From a checkpoint of a small mixture-of-experts model trained on Wikipedia.
Size: 13 layers, width 192, 38.9M parameters.
Experts: 64 experts in each of 13 layers, 3 picks a token, a sigmoid router.
Training: a variant of Muon for the experts, 4189 steps.
Below are experts of layer 2 (counted from 0) of a mixture-of-experts language model. Rows are named router (the router's row for the expert), gate (a neuron's input weights, with its number), up (a neuron's input weights, with its number), down (a neuron's output weights, with its number) and show model dimensions 0-63. Each number is 500 + 50 x the weight over its row's rms, rounded and kept within 0 to 999. Numbers have three digits each.
After each expert's rows: "gets" lists some tokens that make up at least twice as much of what it gets as of all text. This comes from a sample of Wikipedia text that the model never trained on. Tokens count by the router's weight.

# expert 46
router:468412519586539406448473459540534504523503452501472451439485444588566465462539507424587466486495502452491413573481598489504519552522446463414461479519499507514477578468471422515446509458498518
gate0:484414546465491386461582524537413507512473444546519554543465500481427550543544430518630452506486434548503486498512468440512500463460580520506610450488535498463466544492439578448514493424490621
up0:451469594445486390490559472525475449456439546477485541535468602491484547469489478443487444519595498501452506458493481496438518447521500523485646505455559505477477508466501539439508553566521579
down0:419433466514495495499431521541524493456558499525569507433499521513547513468566454479450573551583471481504463468510527483498551581506510416526495491568508588459438565495575452501508500441599515
gets: " of", "|", " up", " other", ".1", ".5"

# expert 43
router:425488534533553469443466433551549547465592515504441479473559439545578492496605545422567425499565459466516538511505538539605456564543495479428487518478497538515527583530494431522442492424474399
gate0:489446450471498604398483533456502428464577489423560574472577510454535521496493424484528445411495465472421477501487583471416563538556469465578512478483530573541432379546446470497426523469426547
up0:461469500451563428548600498476556491474540588453430576548490462576457553554501493344468519465557501443561548463513434523521613594483463506471514453448591533570468597569424610477517538495518473
down0:575457529431535477456453443405429497483488494527424533544531481551578607546416549600516550461500504551496428556452547494536537484463548485468418445498459430467458509540473474471487450607560585
gets: " ", " 0", " 1", " two", " first", " b"

# expert 33
router:444499519487565433426508454522455489475560434424523477453555465560531502516607493450575468469571459495441451633548561492486556516466467448432490441481459482525425493458499397517512569479476454
gate0:615526499552498543507561474542519524505534590593471497590471535488451549570472498537511463580487498502565520566504439585503430517569543492517516552588398449438534513490525548549422573493617447
up0:544529509536420529587475503547555516481488583538541513459469491515435556518496403549484589493456518488502503592591425548420521538484522456466579532519460458521413590534562518482533436600500444
down0:411521512571544499518481404486501533501540438527523521539521451473506539554496486599521417515473409502483511506512485462469551403538541377484508469525552473539401575486513554417539490574406540
gets: " T", " W", " S", "op", " May", " St"

# expert 11
router:475520562550582444450538484478485484496505427486437523446504408530513472491521497442542521519521438429489488583527570522551543567540439485399443513495433537523463575493507406509498553438496443
gate0:576514428451471554630522467568439472501506568471446553520498539546500594557602540462499471485488623634468526483557505590517460532581483433460538479470521568483526483414479484522535556531571482
up0:538506458592538552505417514393524483450521510554460584470531517583555492469390491556506405562411514512379444511632439502440451540567549483489489493449380421545510518485503402563427521464611461
down0:405572489467529534461489524567522506531541502457495453484503488483508533594498464615424498455578417538539520533555504469586562599454563553553553459545515472515526475520506601523565411463506476
gets: "\n", " (", " L", "/", " N", " Ch"

# expert 14
router:444443515530519475486521570574493518565494506477406505537527549551479507470538610479531543505575518485532423541523504492642451541518477455448409532564431575600441479391541502591480467555510429
gate0:492463522458575430497529503533517528571497487542495605465517488439407491463502534495486473470482517515597579565520546622439455532492487464534569466368421542483458492461520530468581481478566507
up0:433506520548478528441552519525441470449508564495411412575475509571578455531564515594533507566595553538502431549528417492563513470519505564513513512532517494504413434543473562477459540428559472
down0:502479476477444505494516420568464497529430594505541426497446514474582606497449534580500481556603416423463565580469502474539530577507473470430492492556479513542489462433515553544494490572553494
gets: " was", " is", "-", " as", " that", " with"

# expert 42
router:425502550496581526498526449507560535468599440485463491415549502592510468468556507410562535507542450530489441564485512483564482600543454417435398534521511532504457601460459475561439489483504479
gate0:474466417439456539591446539437550526505572443534511518574562492609401428534490542574526520476434434513468581444546476516468482500567508459487519551476429506584518391510381544536550489511499450
up0:490438477456571497487463564521415474605511418462483577495534480465412572471567540507525549485511527371479559521427414493529459554539537467579526424571502539500491457375488545418450438465504509
down0:516519650477531535426469505440482507590518507487455563485445389565435580460530492563456454503533636464547535511446383537514486509444494484513577461516542463507569438452494564379479559443455576
gets: " as", " at", ".", " that", ",", "\n "

# expert 28
router:440486513538567459473518463503518580543565458427461508524549494533526514466554473470497519469556507483429465561552552488570476561539451448460466505534577493528440545468503470481433533485565444
gate0:403530540582547461430467560504510437550568579455525545571534459407519493494514453556548513477461539526463490519475470460578521460548456484471439453488542507475536387493497639570517430556608473
up0:425506549577502514439418616506514513577567496419519554655521465493537501547474522537539458487520540497517459568447490498497492437509409540459483529568549525431499479472534552516473453467641545
down0:428521564525539542531523368513496508502570504529516495412558508418568487563435552426469344448449434536518542510481450572468521481444506511520515509461451524529506474550537445529534426436455521
gets: " which", "ian", "3", "ic", "an", "and"

# expert 29
router:455488530463584466454524413530540483528481486457494482533601491562540524528574514366565481527526514496465441543486565479526472610531479420437487508474521492471419532505466430543534513506505391
gate0:518446556397531482507497421541543493479475456475449491504509501477416501461621517463510469494564451437534509472563510477457462546463588430544513413552501495453518408519440447461556481501397496
up0:481421469539494501531474428429559522499440528448587451469469495449532523473534407485454448469567550598467566530580518455419550557427575470570500437524434427430571431479621478449451470453537469
down0:518450461561456477510482534502571524552481477561508425477601461490527483450478451553523495514568496508534495478443525475419510542456497476516536472503507468433498546469496403597544604510488437
gets: "ed", " 5", " ==", " it", " 8", "ated"

# expert 32
router:451510531526560446493560472440544524502613503493488502401556447554541444497579484399509456447501467477394418578507547453579477536549487433452429538529497499517477537501559465493378519430546423
gate0:546547398547471538482481541480386587524504531492423579559465491528491582415457608520400496488522462507448515452491500495609495489462511471443456528375537438475549507533465565570459484417483427
up0:495533507477427570570518512559542407463483507586555500476435466449439442467577575587632511493509482559407475477587493460480584537547532545468555465506504459493497449538485489574493602548601586
down0:502481454587555462572494517487437554431537564464589590502488550610483488551516533489543509404495521439538472592474503507533483429408569457512516395447530601503537491516459488397495524524507552
gets: " in", " 16", "ary", " 21", "7", " (born"

# expert 4
router:440505549499543488485509468499536537460564491478510497478585424587430492520557509407540530471518471446432446590557515465565574554557470482484430479485473517524425560493488473535416497486447425
gate0:442481549514541418612595488506529552544448505539513522550386483570434512523464389536483516602455554481447563481452394403542472506448463529501476455525411540566486532510467539478450535586538499
up0:525525547564477504500571495559479533477586603496514502447543507511474513555551540474511503500476478472525511532545518426587489467452482512603544487475490507459559451391503655584525558536484454
down0:563605516514586478566586549518537529461504499550405438487466486458540510546516432532508419406491423493466473510486533497518526414526501400460449502542464533503602476497507478534541597547495551
gets: "i", "er", "in", "an", "on", "b"

# expert 51
router:491480544578442525519598541541417521423502475507430496478469502488574481511507458541463471530500545515506495534485421509585461502593461548425409485453480580485501570396445406518423418473487491
gate0:501543554442457546452471446608572462560430351632524515538510413589555449522591536531405518529461505457454415510467460532466433519448489532500500454547430578474538472509418445483499472473568516
up0:497505506517564521515527474471504522456629586435482475500526532404391530475410473426596518481584439493501541533495539436533563466506566538505509556515441357538487481558558468561429556450530464
down0:474491465510434511536663587574567496576443458596527496468426478480481491505485412408553475540503525509487513587477487556472428492401492504366486452549464483488444463464544443363451508516537628
gets: " of", " in", " to", " for", " by", " on"

# expert 38
router:409489569558535459445478482475484508478608455466409475503550454562497470510556502465545506491529435497466438608540531518609472555553472452452400457484509526499437504477493432566495498457487424
gate0:563492478471449461501473524428439525469426516530437605468503431507577472447511516534550553525460419477425472492489469491583576490500475575486524528515535518576521518474474541566522568509497492
up0:501531372448483603494533472448514501539563610593492528478544494504563497499434542545497401491442434446388567414566449524482538512585477532428567512552504473557538466496521506482420460458397488
down0:515555490585500508522517385530412520554509605559456481580460559486476567408531522493480465561552480472477511510488437539534506449565572572439520537467461521511478614395427518496495534562521549
gets: " was", " to", " is", " be", " in", " or"

# expert 30
router:552518549528547502462490422532525513517585473429485532454548467594551488473504533489519469510518496443432399572542603509539531570564483436386431476533519526483492548445463436511463565442524449
gate0:559624432445482456539576477465455532539488379490492459548459509549499414491529491486477469575519611490535534536478553515513410495455524524483481396503527451553434486522602442500467522390424478
up0:473488550513573490463496595500506410541589489425477541453484558462605565588509488506464446475611473464511506496537567507561503399483501469451521516459434486462551524511535599507521512495533441
down0:508520576522532503480430543517435458469521462485508491459429449513527476495484465545513507483550543539611493484536471472545538547514472537438386519589564470436522637481517403489568536537484551
gets: " 1", " 3", " 4", " 5", " 6", " 2"

# expert 31
router:488508567487555440482471459541503515490576443445543470483572414587537470499543503409466520492533391492459496635497565476591507617573441505454379457538530531519523504501494391534484534476516463
gate0:494479516397461576461510487422502497482506531418498557464546548493526520409418463463401467489486443537475504539570493480538484481450499463478355528529547490567495538524489523505531455463463516
up0:507522522471589494487482526473546444544416495487545537409572439515559443500430508516433563568466432600471490526467494503462489410543509552461422572502415488652474492516468473467541623459511385
down0:547479453512459550558548407469511521460552492520549543596522593518478516484383612507498545526453503530542485555539455502489444533488444513492567522576524446518558484441500512525547428492460460
gets: " B", " P", " D", " L", " T", " R"

# expert 12
router:453499571550586414503508438516474555571608467410542543520556519569490478500533477493570448545531479419493432543520544472559500562454503439484422514467480519468458524552500441551456544462470470
gate0:506451507467572517458563434561438498402536575530538538603553511527489489465517533543496518498528483467532452549524502492428496565493492455504497485523465521525530457528511594478422469451478473
up0:497442507496479394537558579402587421516592567434543587587511537460453478489453465511467522497544480424427520507480484500519545473498535631531509424515599441485471489579443506440452543499475573
down0:483464483512471532497574569429524533517557496480587500562535502508515500412508545529486477458492554560429373428531571493534590549381466406491509454532508547487488474442461499402533522457387515
gets: "\n", "A", " I", " would", "U", " 22"

# expert 3
router:464471578476605453484523453536518510489509425465511494472588511535509461544572527545548516498523441473513507604493554454536483587550425485382385503482562505481426560475471465479410529442491469
gate0:496474511454464540502487470512467529529522471442386515513506497528515546546532460425555487413487492499471495557532406566429518466480476355509518553525545495486445534476503437410399492500435398
up0:472414468469462543509452475589458497545419500515400443509403550427490554464565493490504478505441561515491644556510540581467426459489432461501435482524485551591417397389542520509474474469558624
down0:469502434610567519603508491433508467430463561491546399503456500509521488569333537470357545538557485515497480523530618417514402589501496524507543382492555503449478620464474504507472527529497448
gets: " for", " of", " It", " in", "f", " He"

# expert 50
router:448489568558559504478526486436451513480579463494495439481544468582503514542561488466549502435538458470460406534588522488532484564530491433465502540496499489508474520533478402566467509460529409
gate0:630468484517423540552505487463457442582429470542466566605576488557511516493501509626450470461488587491550481510647513550452435535481475447540513542501517558522508528552568490486504526528515500
up0:550498528513556496476492470508447516554458516450482394467431505609503569531557556436460561537468514493485492549445385513516503560495518527464560458540537491527520403441490517514563523503505562
down0:423497585531535458494435458486562485536457516393532580504568460518469534661436501562539500467503496450516539493532455478483458483565570441480526556636497481599514507461413504561495549475468568
gets: "a", "i", "ar", ".", "le", "is"

# expert 16
router:524533496469472432510452528457524595512510581493386510478517403516506509439473542553470470497538424498546418464585591530474400491495422431530483569428508511507537430502425556453550434500587426
gate0:595517445533492477551502531620479502521472514475466440490549516553522502517459522548528458495457505471524538485443528456476501486508450465493448510519464485494500475456603527446536522384508496
up0:572624467470619539459573412435444519461490481508522593540525496473528530492453460541481466433459517536502567570443469548452577562523594599467501370505515502568467448530463519453495456597433500
down0:539511494539487604483478462566509535510413474501550547470525449493509457578471512518511452440522503456499556483487465494547506524513464527531486463597508490537459501456522441503482555368563469
gets: ".", " |", ")", "s.", "\"", ";"

# expert 6
router:474495549570604427505452500541499486577515474444450471522627527510515506543552545429574472520545486458389436550580566475606507579518443428425467526483516465482457554476523482530525519455418472
gate0:593524507439557600495512577477490542477463572481501470511453445481436535479472471491415415469486568463557496471512511639508436409484532486520427574476524488505520410532564558527546488525488459
up0:576569535427461503580514516469407523551389472444406550539539449542480537495463531543483480412627440479420506499441496573440459513543516572510537428550459524412535451498512551543578527464495537
down0:460473396477423491532501556464466425454472514466508490548406428486580560539574502449408441481518490559443428422471573529534546458598587532458540524509410574531565501557527631425477417420572498
gets: " on", " 0", " 10", " 8", " 12", " first"

# expert 36
router:387551558548577478472493496452501522453554430410551542468563451537514470453606510377565497530550458436507461543519491472572495515539480457481461500503508523489491540509482412525468487494501404
gate0:596451420586498515555493564463497413497526510437440461491532521502512564472546450450423504463447439402485481427576453448509355552545474533551498509503502586595403418462443547443458478542540501
up0:574473483415625507458543551579579519547552605589525488427504516418485569485585504607601532480604493441434472496620518497532558444478487547401532490453466445435517543438503554561492578499491450
down0:537528494562376450523513607439520535450470519523437403427522504379409482523454627554506547510411523488469535478485527452543492362509418577483480514460526532442489513515524426520453513582549455
gets: "in", " were", "i", " been", "en", " are"

# expert 27
router:592555448451512508510505425539429471437449538558479526584463501487514529512413541463486588525468553451520528512487480394483430494512573579569518448387407541607592432532532558478456509561504538
gate0:426507535558442499479550469414490453468420561481554441571546507502610489604500499536535596590598569467575544531504534500572525536507501496515519588515461534524425480510567525478552438564539497
up0:502485429412447462549486437453532476515525516423517563480566466482498475474526517517537512502548502621433480464439535454465544567516438413512564557538417591636571455543547558523471448527528485
down0:548440392443481478557512545500511525538559498518548605458540572452590545505516475601565419436530578581528566572492542496511498462511468523396546533551488471613583464527624556521520459529537507
gets: "\n", "==", "/", "\n\n", "==S", "\"."